Experts of a small language model: 8 layers, 144 SwiGLU neurons an expert.
Below are experts of layer 5 (counted from 0) of a mixture-of-experts language model. Rows are named router (the router's row for the expert), down (a neuron's output weights, with its number) and show model dimensions 0-255. Each number is 128 + 24 x the weight over its row's rms, rounded and kept within 0 to 255. Numbers have three digits each.
Before each expert's rows: "raises" lists some tokens whose logits its average output raises strongly, later layers aside. This comes from a sample of Wikipedia text that the model never trained on.

# expert 35
raises: "-", "|", " ", "In", "P", "=="
router:142112182124167096131087143067120149143141117131117136113142154138173112090085134128143106167126140137121137152129118181142141159108146161133118105166107179125087102096105143110115150143123103142111127105157127152155071127162119139131155151116123118127116148136146123171144156152074109140171148101135175129129102108144127134133167132135095109116119112114108130112114135099100130119135102104096153161192123145159095118094163151155120135106175103171145127109140078124111058132132108079137149123137125190119121155146160134121112121158152126119131135119151161129129159102107127108112132125107101188127110127168077097127135139102126117111129117177100113114120154155098121126103139173084136082136128119102124117121161155153144094147108136118127114107120119137120132169119127
down0:126136084133133117106136072115104136131129132106143125124113091155136131149091139114091116154121097143079111115124107104163118127134126109114140117138117146139113092157174133139150154153108143095115190132121136117114110118118095149096098116127156155124113163113110105154146131198147148113121168133128092088098134153116104124102160136139068178111101129146097147127162147161130182141126166083113108115158099113100158101141105129118123153134113123138099165086133124132109138129109130134133116128131141142150124134076159100182121129119128139129168083111131096117160072127130131120145118144119157109096120055083098076096137126163146128118166163148142139080112136130125160113120121172102100109104131122127145113106151124106116102167169118139130124165148133094179143121133100
down1:126121154121165125149107153178160135088119120161115130185159110141090109122064091119143110158131142171117087121163121134108158151133136133132107105131159101135096145084146123141139135132166136114139119151143129157107117125125087130149128146115107145114126110121098105168136122153111097118168149113141146096165088136130131088137113130080106122185155136142114116154103117143130118114131153098122091106122067103108081134155155161140147122119119121078091128149128118166132115123088140112150115129133132163129168102148083129116123131092113146103133111134169105153151099123111126134109142103122139128109141076132096158157131174101125133099124090131153117194157084118109126108118114160123133156102147155131108140140114134125149127144073132109087084068122084100103159103115118
down2:127097124147141183188155123106139148133121118118079098115143121166132119143157120132169130105145119140158142117088125104143129165110124124080115138087156108124123104156152103080103099093151151127155105133137108103104199132114156126142151139130097122124138129141131126149125114138108096171121116182141125125132169159096113082129117139131109110116116162093111140142131116153150121164150139094155141101098127138139126105103121085085150108108181102118095105155165128107145130120174106137119150171124135167104136109148102177136147134131164130146098139107141111140107131133090115089147119138155126116115137111117153123112117178151086135137148171162125134133082140132119120106129109135102140092118142180143095121112128134116177142077129179093188154152168157139125144106099138
down3:167142145114126098134162131100131141123130123129108122093108141099132136149144112120083154113119163088132110119152088120114118142103165136127161119122133123115140113100111126121111157085122101127123096091143140149167116133156144132131072089105162143106115168134146127122159136112161172139137207134107146126147109145120160092163096115138103116146126125114127163078071136138148142162151095118104119128161126127084121148096150124116149176104134129107131109145108083177142115109124137153123108161145138159161106186119098100142127127112176119097131145170123111146127106133108110090123123119117152086115166104110110161144116120158126087143126115176094133174115134109155070120117161126119160171116128101129098140097122084186145112129116091099165119090133137138150139100127129
down4:148116104123139130113137117178103142112122110155127085147087123127175091096129129162129157135159121139080096150176101107153144144163110134125149137068154152142126148074081123106157131162114114110164120108151156103170116099097123135122142113123129099187120162130154094110140147119114101091140131121154172144113120141112128157130138118105125102170125128127117120111114128103130126122106123135110132110112101143142102121144067120126144141187134130112103138131088148121117121122144123128133099163184134128095114144154108131136140081167094107117075129110135141114083086161156082147123068092147127104157130160130117128123138114104103128084100111135091138122149134179144137112109132102110167138089131167117119114103170125121140078167083132134147164155127152090124130128124129
down5:162122166146117139152098104133157116133170060135123145107155115136138113140134106094115101119149155090094162087145102122119099132126141133096103142121122110146134113132134123096124126123112146139146164104180143071150151075087129142144127106134152123125137124157107089171151144133127144128179073122141151103128099101120130143169109131080109113124167127154119135134097151101166170110133142175097158135126108187145140148120170100107110138103088148146143127126116136098121174107141093129105128114113121098120132142119119122102163160111116165117124130144172124093125115122124166127138153072097133122142128120129129073158131127100107090166093100121104147097137127046150159145126123118115138157127090091149121166139119132078157112136108100105103112135137115140127155118095134
down6:104158131137111155130111139140116155123124157124161128143142106111136161135133119170115099110127102153124152138130156151149102124119142153136097155141111132129152175114156124124135092108132132150131145105152144173130062129166153115114140108113172128139120070159159191082099120164087151138109151099124079155104134144124180172139125112077146111157108143163138132132132076117115208132117127098143140103130148107111131139141103152128155183133120159097126143159118074161146143108151140158114119109111140134123122135152118111108112163147142109159124112116109127118162126172143142052158143131130130119159162089134142139093121113091128098122114117152148136144114100145180140101126113124131125130113138154139106136058159120171144133085085143114117136117151140146129154161123135
down7:154089155106151150148092141131154137143099088143103131154123154095137159058154156093159113127158142172138110134165110110117147150134140149117129148115102139124131054087132139121142118157148135159145097152156137146062143112115100095125145146092152145144140106144119128165155137152091108098096119126120138148136089126128147139157107116113121091110128135154157142099126089137134099147157150142113130186116148178115094147104126148120114136122150123079131115118103121110131138130130103147128079160142176154127138185156105118098176109114149132167082137112113151151089136166100126140101110152137085107145076158130155138119107108097092161114125122106142140150137128118133138174146157126109150103130151141096154135115081109113085111130108141137131132099131108135088127169138122
down8:128160155143127089077060112142121136140148075117117142083115162134104151134148167126091113146125139114135169109164128152132149130113121150105103134095142179104099115118124117143162131112155092101146107166131140167084089086095102125144163173133115139149138092122102139108165114095136141128146138094134166160151092141141157116119139111133130141160098135118154117116116107122083141111111094108166092142141107122124120109136106132131120124163099086116115151153132051168156120127124120120135081096130109092123161106123138109118130175127176138130149094059101118138101117121071158121149078141164140110112118147131120140071138080114161114124136128142104140116141127139103141123152122150134136111165124116134154117156131161157123131152152130128116145110123145079104147140125143
down9:155141142122156144114136106155158132140109163095165143138095150121103116153127120120128130124115129104125130121129124118122113117142125107147133102085133128127162123161186135168107103153157118129143104148149117094106100180130147109124141166105125152130132144142119104145104114104148138182104148102139164104118179135145122189127108145110163100137120103157142114203078189164122114140103125142147160182101157126125104120111147139120156103164173121130156166124159123193132125145135128126116114073116115157145144150126095105117165121167113161126116133095122155135105143124099144131155139125105151091128159129103161164133123118154097128100152135124134118133106105106106101118104169093189164124152181129164150141112108106131162113114124163165104166105124123115161147155114156
down10:130106116123158149143137190110145115092129126151106151150147108109168149099095117095175158093161123121167085146103132197119083125139127160119135107113124103090071116103142127136067118142125091124161112101150138109139140128132109110156165123140077120126137098163170128129105159114136144134122082122137115147116144121152170119089125147144129092084106173155162113122130109125140135160134162100137132157097172114142137122155104127161099117147163107103169117153112174124098106150133098159125115122145149084075149140156135163117127140135123094101098108133123100111145145145116121132153104158095077157134125115163114138154140114132138096128127116145135106118110126142116147153138129113122143121126102151149201129092136080152136162087121131125140109168121144104160127144126102
down11:106135139122162142095119094152102124108108104179104099134083153104122094174104116099133113135075118135151129129124145161148132108127131100113112114106096112124118113091124109115117129105140165172114144111097107155168116130131155137101102112098081143132185140139111154149150112111145110093114108129084146115196143142144104130139136117144117114123117183089119115132136096164098119144159142143154107148135135133131095117099141130120137111116114095113091090139169158127174149092144084093170132118120098116170126090132153108168113100116160129159144120124140155125119086107162145107110098103114143114127171193089158152134140151109132145111131167101096142100141127137124168117119138172120128119114116152116163152159112151104132113139092139169081127108085151137119172160123149
down12:148161152100126113147124134079148113152140128150163110143093145116110130150135122120115140143102120082120138144141142134115128122127132077164136183150154119151102141176101143126139120147134161119129125076121154105131145133108163130107139125151146093118096136145137107159158086130115177149156154136072134070126101140147125149086162150161144140116149146128129097125121106148111136104119119135125135148129127146081126119131149175111144122141149130137110100163138086116159150073138162149113082175149152105121114108110092103121125178148109193158128130096150135178144128078135083109115074148106116129184096121149126119113140144140138104109136140103144156108183133106112124125127109126090144097119114136122115095103165096132112147111083107140133084122169085156144098145141149
down13:136148130098138104133144097158080154159150131139149152141149121142142119117121125144191164115134133112122128089172124191131170139104152131140111108115101128109137167116156128151177156148136143140116104096116137130131135103124142125117071109150139127127159163117124095122143130066110143078170128137145088153152129077120135147122160128141044118128154136135087131125164113124127131111129078134077126144109111097106101132158120121111132136144139139160139114141096157143211144146133116109115136151145114204126127168125136132136140108100104128122137146143137117114152124117112153098117097164147091113114089110129138143121110140111113124087085174142146112115103154128108122151147122124105133138080121146134174119150144164119157112160117109121076143169119141136111121127100076
down14:148134136147105127105122121105117161120101127079126157114112172130103134141078140171120152122149089155134122129137155095094151172066115102124170118161118131174125124124099116120138142124130107121153160102130152151114148112123186148156111182093135166126127128165141128091134156114112123119121121085130117123128173090127174156120156134095093121116109106151182106127131119107141140132123141134189134134149141101120137141143134164129183153119129112176115124168107122168110158157110130069127141145120104111167145111126104118117156085112123087161139120117132094124139088152144132109140140093159132112115120117122142125117176138152144144167142122118119136167082123129091155123063120158103107100114174138075127098112142127125149149129104148125116112094126158156153096132094098
down15:089112086164118155114144077113162087179127110133084161092096129129122087089121146162166181141138142164099129084130133120076155111147131135077131140145108088119126084121111121097120131121130127132111162131129091161126125133111134106118119136152116157123156124093131111135101159146108152123085160150120109142114134138140109144121131165121169140150106134165169134132119168119127123162147098116154119117101112096137143111106138124150114104148139115089139106091079165143128129129099120146145163169069101135157157146137140110153144101120156088120137114136108116145097149080113127106133137148140145167149152110151150159148136139102095148186108130134130137147103134116145121138116149153148142102127158097128072107173108161177144124136090099104123108157120126111170172143111156
down16:141128129139136118144110107099080115132097131137105138087143143079130172168103115121091167108136146119140141114153116144107096122148156129137150097148139172114159101116114155146142117121092123133141148099144175129124122162089099069115126147137153105175173120132141147132125108096140103091120144133125160110137156110122161131082135099130109154110145141143125112124134062143142091070153177125153123119140149149144081152129119120128119122134137108144151137126118135132100114118096113130123105142136094142117110102136165112170148133096072134121123150097110123119159136121121158157151165165124149076106122135078128168134082129165134105158112148146095092115124113136099086149150117139164107079156108168125144136144075097160096126140118115172082126155129100115146118149179137

# expert 38
raises: "201", "200", "4", "16", "15", "199"
router:107111093130130083136141145134127153157173090136108121079157113161167111141127157106107091144105167081125136152125117122157147146108161105095154126109100166144086099141124156101147128115114106090148125116175129182150096123137099140141144137141109127112071108110103125139128136103116116141142153112162140144127095100158135167140158136125095169104126128160133097058146154078149143126184133099131139141157127169132093080158126151151121131147153115143139140109154102111181131131119082137130159134138130133104175163137103149135092130143164089171173166098100149148114091125085153121132150120135133118127154090142083106119144175166109108130162154140125133124123127155086126133112138114125115114121149103110116135098169103167142121138105127143133122115113115142098124135109138
down2:146108126075142147142108140147130143129089112147120130142108144149165128116140131186146136148188126094123131136146149124094099118162155137144130128097116138159177109148110119136101155149122148153134141158103151123129132122128145100139108127122131042158119155143113111089129148104143134130130120130127168134162166137153158113108088143115139112088113107124141145097142164178147156115143105128135115155124123102130120139183124102154211189119129148125109109161112161129157158147117122174101164148145158140097119160119147134128142128139150177131161151087097168117147134126120135168117164119107149133128129090119091176108138105122131132111104124156117087101147098106152113139079120120095110134139126095088143112158149096132088117108166114126157134129151148104182134104097144
down3:121136122102141159144129134110145112125129087090138138130111123130152135093123089148117146108133108150138066076109102105149167103121118138121135150138106098168146123187101076110136099106146146146148090124138186104126106124126168146164091126115122109115112181124114105111187140116121123107133132146146134125123086101138159131172146151140153119115121144119099112110107205112111167175168153122116136110152109122107097131130120120122152116105110132118109118090156101134145123096143088098182139133113154122135133199160137107131170110151069126099149150154141128159134115124102120113116153115135084126150135114089096140157156148137151163101100135126140128111100147117101113122138134125134086127137099133138127151159140132127123154129108187168152118183130126125141098111168172
down4:129114145107100139150157139109100122115122139121145118110103162136155134166113158129135110146118157101163115171112123091121112138191082115087116070088119131105105185107147093125138123180163116122145153096114122131135159090167136103135155141143140106108105137134169114109147151125143089142160169122077171161128138145122110114142088123131158134121112103141119118119099146154150114125135161138135167164158118133125134103129141154163148137095113077117052121122152131133118153108156095171153150130141160135127140114148138137120135130126114148104082128128079139140138113179104095128108110135119135117133138136123137021133107131116131117146075133142125116110146142138137157122166113119162145132129110117119132115104112151142167142114146167153175089103104120113099141087119138
down5:139100121112157145149135143145144134100115159108179120157152137132123084121106112129135110148127157114134128107114130148113108128103128165112107117096124136107094122128106163118190158128180119119129152083139137146130125133144121126162136064119176163132176151135099111122134136142142144142101105062154152146135116138102147128152140137149148162121120126139126166138148190156109114153134143121129140133124129114103152134116174187146052158104081135101112157094113168140097092100131148095088127135132087170143122118133118111175121084118134147116111134195146104137099113134116121140115116111097117129097115132122115110136152152108145148077135133100110138097129103107148160162154122109131115114148072144142095146124153143126099151144113191112137125134147159183143141125160156
down6:148167126127096140120147115131119147130128139122134139128112142154154085136129142134118125151120163147112085141139145077162156103085122113153170125092112131127096160118124135104095095135151186130161107087193137171085095170156161119115105129143099134143135143156120164144116122174164159154146112146110129117107119131107135152114141067123129117134134167138101142172103086133122126121143161149112198132094150150128095151092120171091110135149138139112121118151159136140150109134101121121090099118156130127109089124138128134130150148082101130114149131133094152113145142106151138142135159103159165157135119162109135114209132173125142103107104134098109102160130136152131105153128140136163111080159117137125141164120159129118101111143164143093140135132126110148188097140124102
down7:140121158130152117099166087148154169118136145120125147099140117131150198155153114097136083142130105112093109177094142141130164113141156115199125149124109153136119133152141148134188136152110149124134122126150146106110118094135118114180117082142118122128138104114129146130159135163159094095117128098108147131152124149137193143113128119116193133109086135097110136143121110147148150170107134106120176118129102147157097100095124124108122146110129144116130111113138098126118100092140195127107129160154186151121130109111152152133141132122127145157105136136153163152105100118114154172110122122155133135183105106124100146123129136106136123132111091094095130144162103159098137099151103144097129191119139141132090119137135076114101102109112139146148142110124085122094128119173110
down8:142107162112137079088131124091111103144126142105133190103123107170105079174107148143139137124101100099079124134116125120125098141128148169149167118145110139083125143093134165126069084110147132139097135128139108098127071132106115142158119128112150133156158115140154129148087113126125115088116152147121115089119134137127137129161129136144157131105098068113173116159110132125098107192121081119091101130153111111101124098135117065155135147156138144106163085143116152149143113137149133130114139125102118139115128097131143140166135084118124168137136115093088123122145095107137113101105120143134101152116144110149140128100131149090157123076116131108108112121167128124126111151145162073153131165163112151173116089092122129144116152098150134160124146127076121150125136111115117
down9:124138115168121125115095141117122134141127138089125097113177140103110121126095113169145160165122113138126128153127128153098143152143141130126152117109122124140140073119141149103109120132192132128162130140099128121156112139148087146139140135150149162157149120133120151125154150170117113162100087144112087135131165146157117178106119150160164172134120144110143139130118116137100172152123154169139094100108107125135078141132132165118112137094159131117137108150164081106152116187107126105077137113148085169147113137124151128114122103104135101126171144108123147125106114141095175167129085176099123127116063161132138152099121144135140131102129093136158156118157147135120103096069068148105127157123126141136107168123096149108107094098112154120133104101168087123100107128105118
down10:170115115131149143138141144166092129130104142179108160111108124121108148129139163108166099169160095120147108115099176136138122150042131139121121126164127108160113136137130115136119102145136121127122166168119171109122156105140090142088141080119117124102140148153105185158128158135156130135118169141125113107122156117127169142095099142130114129132138145146079129145101115136148107119137101131097127117153064118127136105147111130091114124145205126141112149096090130119143095117114117154115125161124167167182126173177123095137141113097133128126170098085140158174139085127138134113140103137143162133094128128123139135111130096105130119127142126121145127123111144140179156122117124130121125145115144110105151139163117152155150082115154132125089108197118156102142106103164145
down11:114156129114131101134143070136103107140127102092145156111099142187107139124118153134147109146135107136144152139155170146108114124115114106119165129149080161117099099160116163116153119131123135153134094105120134119135111124134108086109123145162153134127168118132151153106105128142135112063149126139100108094117162139103156155106163149131136136138188124164050113120115085130136119113127100137126115148155135123069121143105146139127141151151137135136179096081124137116115173173126100129165099120126126134150146122125156115124132118121112082132127090084175155119132111166110089147167105173099151163131140136111137115105096109145125143148137105115149114131085134117142119126139127127193136127115133115109125145131059135169134129124160121124126170139061132123069121122163100
down12:130142150125090100123139162128095149117147132152133145180155098092164112125148138113131144121112138079146107107113105116109139149148107085166121108118183185133139115088101124121166105148150092165166155163151140091159166129143134159136119145131099102126130160113122139149119100140155107172155094107147136118104139101166143152139107155128143149113137081121135103102131181151089103139106135143112143141159100122102152142164123111126129105160166139158123106106125173120109077101099076099133103138138127132128108157156053130139122121136148132145152100161096130152116103160128114155111144099108155164101128173125122136102142176095134162106106090126128117121123157122118134133155118146098124106083063152146148153113145120126158151151139136140103121161100113097112103135133141
down13:110132151126144155087137142112163101107125161148103127166129115112104150123102098127134132143123135113154144116094117127105104128132137141165177137146147140095094131177133102125124148132140126125145123103095158150067090118123115115139152111107102127083129116115134088133102108120187136175099111134131136152174118134117157159153173160109120126133132122151130166115126188100150155163164171087147115130110118133137149110161107119133134128105161106090149130179103186150116121131098136157119119156040118089125111147106105109122095105150110108125123155125116140152138142101100101138103108113108120163147112140156160134106110101099098112135115135077114139138155091135123134125124094129085119131132131115157132129131197096149168145128139182113152157113132129134093154161127080
down14:107128127162152173133122135105140127165171142155136126142115121117109171124160116130126163138087132128104153142099133107174129120133079161121120102111116155145118109095157155131119084101156121076124197098074118151153088129161131110122123122111126162143159114141145144138139130113128128128107089143145134170087134115146129139181085117143108127142138137133132088133149139113157172172118115130096121097112115149130124146117136153162151126155130116159086151121151143090103157122114131139104129102159143131145101130096108075140154106146167171087114125048159140118116139132065157127101160116136146132113116132147138169143121094146128151100124110081124126084147130130128135157114148114111105107155108115151119134104108112167115134082151136150098082124126116122192127103166138
down15:112116120191122118146110122115136118167163118149109120114114138143110101137155102097154115120118156125135123106169092060166138117129096116082142075137171154144110127074151104143151114115107123103148090125111114137126114148109107130123148084137134117101116075135141165118130160163084088169136125129098097154133130127122106139141125131175151096149131106163155122155166105136118107154099158141128139162111138082106117127120161142102131111135137128133105141112183106129117152143141133103122110114149123129117142077133164152107145134102169191069099076147157119151177101151112118114112115106122155090132160158106095132134120118137134162132131138114096157102133167100150137174143109130109144128158152142156159131093179115152157118134125117149132163135147127110167087126120126
down16:110169123126130095117092114127115184140075158115131123161096148060098133090159168105149145148109108120154125124120085170173134082124134128156157148115109141127125145114134144122122121130110136121166121143137117121153114136182134168111148117122140127118128128121134114135157128124109103115139130092177094144152143134189115104094140140130160117109162126145140146155116144138149121165168112113112088135149146143113100110106124126178127146117106163140083163142105096118142188108164110126096122126123138137126153140103087175108155129129135146128099145151091132123141096131154136066112143151161138100173141087146165086154150146103137131122115115122135134135125127110147154129138106146134162094152118151097089128157145164153148070124083096082114144103119150122128128122065154
down17:128162136151073113091134095069123091148126156168134090110205131128172118132151134112135113148155126153105116097166102117134118154140115132145133107065147142100154147100097093124101149102105141103130126152127121112128134169110118155107084109152130167125101090099123138119109128103117146149153160145148160132170111158163148084097128113152117120097096095131105119146124142109144128117137129081114114143115143104157138123125105134185112132156139119059102095138132185128114104106130116114158112084116154129138118116185089077151108123102113124135125110129117170112125154103147131142129121168124157098147132134124143142156141123123132154125115093132141131175114144150118113121183165158125160102143102123109103155116109142094130145138102173111174144100136116129118088114122140
down18:115186124123172130136120136170124120126112118118142151107189110127115113138127121169137111170130152076109076139118098146118069131115122111117158101159148089108117127144142107122112172159136122112111104097110169143086146109124132133153127114141151083180121117096100183140128158118129149111093143155157130108095118150111125146134117080119127147160156121137118167154156138176132121152117131157160166099102150121131175130110131114184115129162112123127108124135129193141115123134114119158161108090105151085152108151106144120114117157091124152161126087112099129139130123146069149111137182100129141141122155119089138106130143129134142125101110100152148144081100120135167120153122114143147164123120101155129141122158093100105134082096134118094116099095119159096134138134152123

# expert 39
raises: "3", "0", "6", "5", "7", "2"
router:122107117098134078088140150113139160172124106117106145106158096163167121123125124134151133157147130113113172147116139134158135148127173120117187118187128132116077082166151153134125132104089112111126117109146147135108102141154087128153128132137129138124142112133140118139107133118115130146154157157165216155114084111149113122130137141134100143113139117161134090067133161102112147114165118097122146117173099152124117113121133116155114134142149097151110086103140122154148132130108125115108148105084130144090171134165129142110114132119188117157166139132149134132120122132145176139103165111118085140146164120163129121139147164118145102165130137127069144126165115127104128172120153095136168119070190105129119139125137128137129142143143156170122091095129135093152127137132120
down3:119134106126162101140110129117110189116109091075163119126102151140106156089152117124150126146075136109129095118118121146118095119094117105118138101142101106094115133121167182126149097125122127138152074131081118139132157128106131158150141081114148140130135166115157125160112139142180140089111120116131142108114083100119127130160161134097087129142115142136137115141109193142108155150121141138102133159127144121116157105159180136163109131123131098166132163111150138089148140107163157128156115148130133142142134157115103136101117135062136110130140130119139121131111158178118166102118116156157154159152148118159126172138141137180123136138124167138111167152151171153153120187111137142148110100131154110104106157143166109115092150071141155133085149118113099111142131089119115
down4:124085144111081163153097159099171131113107156125162148145167118143149139148111099158144131176047108118136116134121107111180133128144096107108146162134131157163122127152135161117125101120122186096104129159134163104133142130137131106096090106146117172137180163110123126138119137079118085135170150106157134131117217099155129155121105161076148096117083126120185120117151117121133129137150117161153165104144125122133143165137149133108128108153120091136106114119115152136154127094127128121127109140121093162171118140128120134100113141127162122157111121084122101152149092130125150145156143124116121144125105135135150144117170148121145123089126151140127116119135131121129117142111098089141155173106167191131090142114137142111161099171122134136133141130140152123110114109163148
down5:134133112140088113097148137133076137142143119146125086140117128096138115141117173127092097095139110115124085130139127119162101107090131116132067145133154089110141107138132099148142127099162129126151165107097135119133174108143106174082148152176109141124123157118111157100125089160083103124156120133207117137107079149172137132109162109140142127157153126110123092142147111127144119099119114133149106089161147134138115147141134104095113149117109118129127103067116110105099117096156138133124148137142132166132100144154107130165127128188125109129171135097101100165129113115109130123065094143160156115135166121142122130182129115171108122114135136133121077126099113102115127162132132086139163096122104121137127114127152124108113141134087129134151164097107142147116167116118068
down6:121132089146128144166122134164130099133149110146113122148082068123123141138160121128165138165160148134147126156130086084132110112153099176071145189124092138108153147111065109144128152141120137111099106087125144097135156136143126183136111137091182120119149143130172158157139108148105173130148138120128083103142168105103160135145122141129075111146125112109092131177136116076141058155110162078120111181121131095144136133134168116142096138126149149100135103132149121129141127113121126138135130120114139116167114122111169117166115113120101105094091130130097159142113113144075161122151134112131156122128144132105126134129108120112091133159109145132126140140096148148111099070127126127113135137142164123115116139123145139102086150116110119114112133160148093110127148139125181
down7:160165134147118112120117105141135107123135108111152094124165136138125124142086118080103088160183137116119164092109116169104150111088109139098117112159115165165108135133066168108126102136135205156124118099141154104093141153138133085121144136105073151127144104106096146118133153125111129105163138102098125108142103113116119137103079113161148112151107124112154100079130153141145128137135127111135137111163118164116136094108154168138154116114135119109132157151123084114148134115130156163139125116166116091138139106116120106082145118128144129142137107109136076122144118150163129103131151139112178078134149114148168097108141173103134155136138127133098133154094158150133146117126131148135113108151112105107097135140151102122128151121106133095189067165102102122088089109094133
down8:169116108131162118134115120145144124107130148081170143095125145142137123171109168128163094149079123122112094151084090124090128119081113147110156125099139098129133143139056125135142151126152150136079156104147158096109165117152093145123199153149115104120119140147141118147163102101134153128109172147118110144135120128124137142115102132135160158161097105132147137148142138094156150103098119087115142111120128148117130122124108164132108083115119109126137139137111134069151164176125160130099123092101113146093155148095104146088127146136122127096120129092154104103092153116115139100152093102151134084110120145108132143145129098135100157148160148134116136131123101153151148125096049084115105143145125140105127117152137137139107098107113111140097138116089160125105183165109120
down9:138144112144147135119150147100160099106174124111153164179116159152110124191145102168111127125098171145128096127114171168141122136157105113151109114103136112101116135183135121131088086115141100097118125110116085145090150125067125084167156121141121101100161142095137123139078095152128127144148110125175134142116134117114130156115119123146125101089160150140122145083101109143143137136101143150123153117133123156121117098101127143133150134122108150070146155150130156146098122073086130110145141191142167163109135146099117141135146129151134112106112132162148097095151135142099100132140081125110116151183128106107069125132172092097154108151141129116113170127136155124154109151135142129123151110143165094147118130108158147138156137148100145120155142112097098137122158137151111
down10:135172088179143158113103063114123112121109145124159131143115108116146107126143129083118116150123145142120128122143109116168121103099106133135141126142088152124104125108118170119113123176129077143135151129109174122114135107136167147075174181128108149107130098164166116117147120123121148170108147092147149157099123121121149104158165127143148131143135140158152086138156153058114160143101129155127101116124133154121094137131134131130156164123149169083132128149128160133090142076149103159137153098094109118149116111069124143125179115109162128114149127113079105156127097142138118103102099159131131149161135129108137097141135123111106124094129141136152127079157105140127120197124153154088114134130099107126121138131110123108118143151093164105146108138126113123124176078100151
down11:117153103147136119149165116149109123157145136157093111113095101137142113152127081139137150114144145141114084074195122110111108139163156110118148136113096155092116132138161178123137098170115131148151202122118146145177188147130056095119133167136121175142117058134185131130153112072100112134138113133141132114174133112142105148163088159109126131133097141139115139127116126144118106123155125125112119149132114119104105131064138132138128089145114175120167120142109129123124132125129132123135188119134136127148140153126119128106149164131162090128131105133112109144141154127143187114119101109133149127100151147122143160136109119103136151146109134122137139100134091133096115147133121136121110128117125122111114177151100101105150122121126106107136168194091138092107134134157089
down12:118072148076123132122154137140129116132138124118174162131135131156149139107160186108129143080137110107129149134109107130106121142146122106092121088103154133139155126101101133085120139120153157123112123130147154113078155138128124135157129146175140117129138097093096151152151139121167177139131096100144130093129125130155075086133128116126127126125132112115142164090137059079111136143171178084121138139101131155111110105114111154157126155101178128137137128153134125125119117115113143120154122154139126137175117132119110143063111111141099130065079084098155125129110126129111136087116167120178132161142099092116126171116142085157143162139146159129118110097077111122150113136105118129121089110124101154120102109134144150099111121117100118125163127125151132145146165086175136
down13:124161081085124106128099143166136133101149108145108147156113117170102149132116150098163107094118138120141192116137175138100135138109127100129171106101108079111139118102102098107106156118159139156157137113149100113130117134102143191117186141105120136127107101064148139096103135131133120113122149118099160161086104133133096127165114146137093127156098131147164157142125148107104141098158152134113145092134110121114114111158145099138134147117150076132145141118122102116114108095130129113084145150117143127101121117139131122141137108139134155151137114127091119150146113122130099157167137123110136179121129068082153124140096049105076122105150138090120111139147132124147153094161156121136123118136181120144149105141167136151133109091112113163132098103131176158161117131108133
down14:102096156146121102100108093112122155139098191118088109168114162113112133094113141122161131119103140115152116114112086144113113096101070073151118139130123128108120125134086118110105128109138116151129186132089171142128128136193121137143108146139121138096116154123133124075098188108152112111145178143150120139109093160128128110140138141107145127130123131082160165148147079151107135123129165080104100117165119137111119151094108103121139151126101126121121149149096100172109129136144128121100120117118143156202133125148107126071170135120140147159125122140132104159149122112139146154131129135103157141135110129150151088095118149139138146160098070098133136169108062114149108138118088145138127130134169146147120096081164122130117097127136132118124142123139140163108151146129115
down15:106108141128089116125149107136126101167128066114139119142127116129157131145103079123094105135161159149166098140123142126115113141125127081106138117104153095155152117141164142120108129099094157145125136071159105076134125129132081122122078113147106116117128136077100133094097103163159152115120141138129107168104163156108127144139126149082134070116166087156160154113160094136140174145163104129074131146115129153091128093138091145152102151145089117126113122120101135090154146129138133151157162113153161116125152124168149140158112124136155177133127106138136131134102128162107133156116150098143128121141139120119120150125155164144121149167116113092094121132126098119096146132141103173123144106081138135171118117141120140104135174141130124161097117168142126087175142175118101
down16:117113166113102125145129144120111190089108149142116147114106140131097146121082155122133124132126157091126174123122171147149129137118121201119159144111142102102146145148094075097136161138130135176152112127126118103113134116142112142133138125105136095109078150145148117143113103136091113140129101153108100110139138098136118125125110069148111157108157155123127162156133148117105118140115165105153115128116148182168109157112154100109122114121139148199135159118108139122109171103113133152137135123132119131131116098140147175121124133122132150073097130104139159097141101095103180089129103160102160154097153129113166127129131134119075134126180089106131156128096132125128116089087094141136122106153117106158104094141154127121142120096086127156100127104115078175109113149092153
down17:105139114098116117097134126125107165098111133108105072104139130087071128138113103085128110148133127117136112115138143123094161101083130151136133114127127108125129139127154102184165141154178158105122143158136070141148154133138125142127128152127133130102072153132135121105120099118112099153093083121103176138175068122167138128114105152128107171115119175133164094148117165101111144107147139086131156133113113143119121085121126151149101150098176163157139173158144143094150137154105114113122087106135169093107128126141099147148142144119125133093120130116086164148115167142120156107109131119165143117112156139161128117151150163113120112150114106131100142107100120124180156107125120143162139146160141115087076134147106120138140098111091122110145135111126134113095104086139074
down18:144125138132138158116162126120135119133137109116111117145125127147168148139116100173127132139174117124140109116147133122151094189158101130140110102142106123123148103187149154117105140133159137121122144155091116138144120181155115111145152134174116134103119182125116151119110123097113069136138138142174092112128131134081154142121127123136179111129098151142133129115148133163088126084148174125149128143152138162132107129107095140131170130077118150096120138112137129055141105146164105108113115163121094120164116098123135121136152133087149115099166152140134135142150189114114135105109149113176160107121109109135128096080035112128146126139147147145128123115131160102119101154132080124130137156125131124102152127165083105113139056110123125124168158130133141120145088125153132
down19:124112155145113114147128100099150111109133098095110122132156180125142110085104150129148161147105095114113124091128137108131110099083154126127145115158110142067148114149120120127130119101121169183137187129128168135159139109130121097116149109133086107173108108153120172121153154103170110138142137162138066092135203160122108131147161164131076155149119117104098118188101121127136103092103126124123103133130147152111126138117131134142116140153127133157153138118132152083124126126127119126151121135111160129117135128087117068148138097130133101144114116138130136122131173095087134104139135109130182160127163143087153154118151158118147113158108133106146122169082097167124103132094098125117125131129109146121137111145101142146112118138116119131143113169117147162152098097103055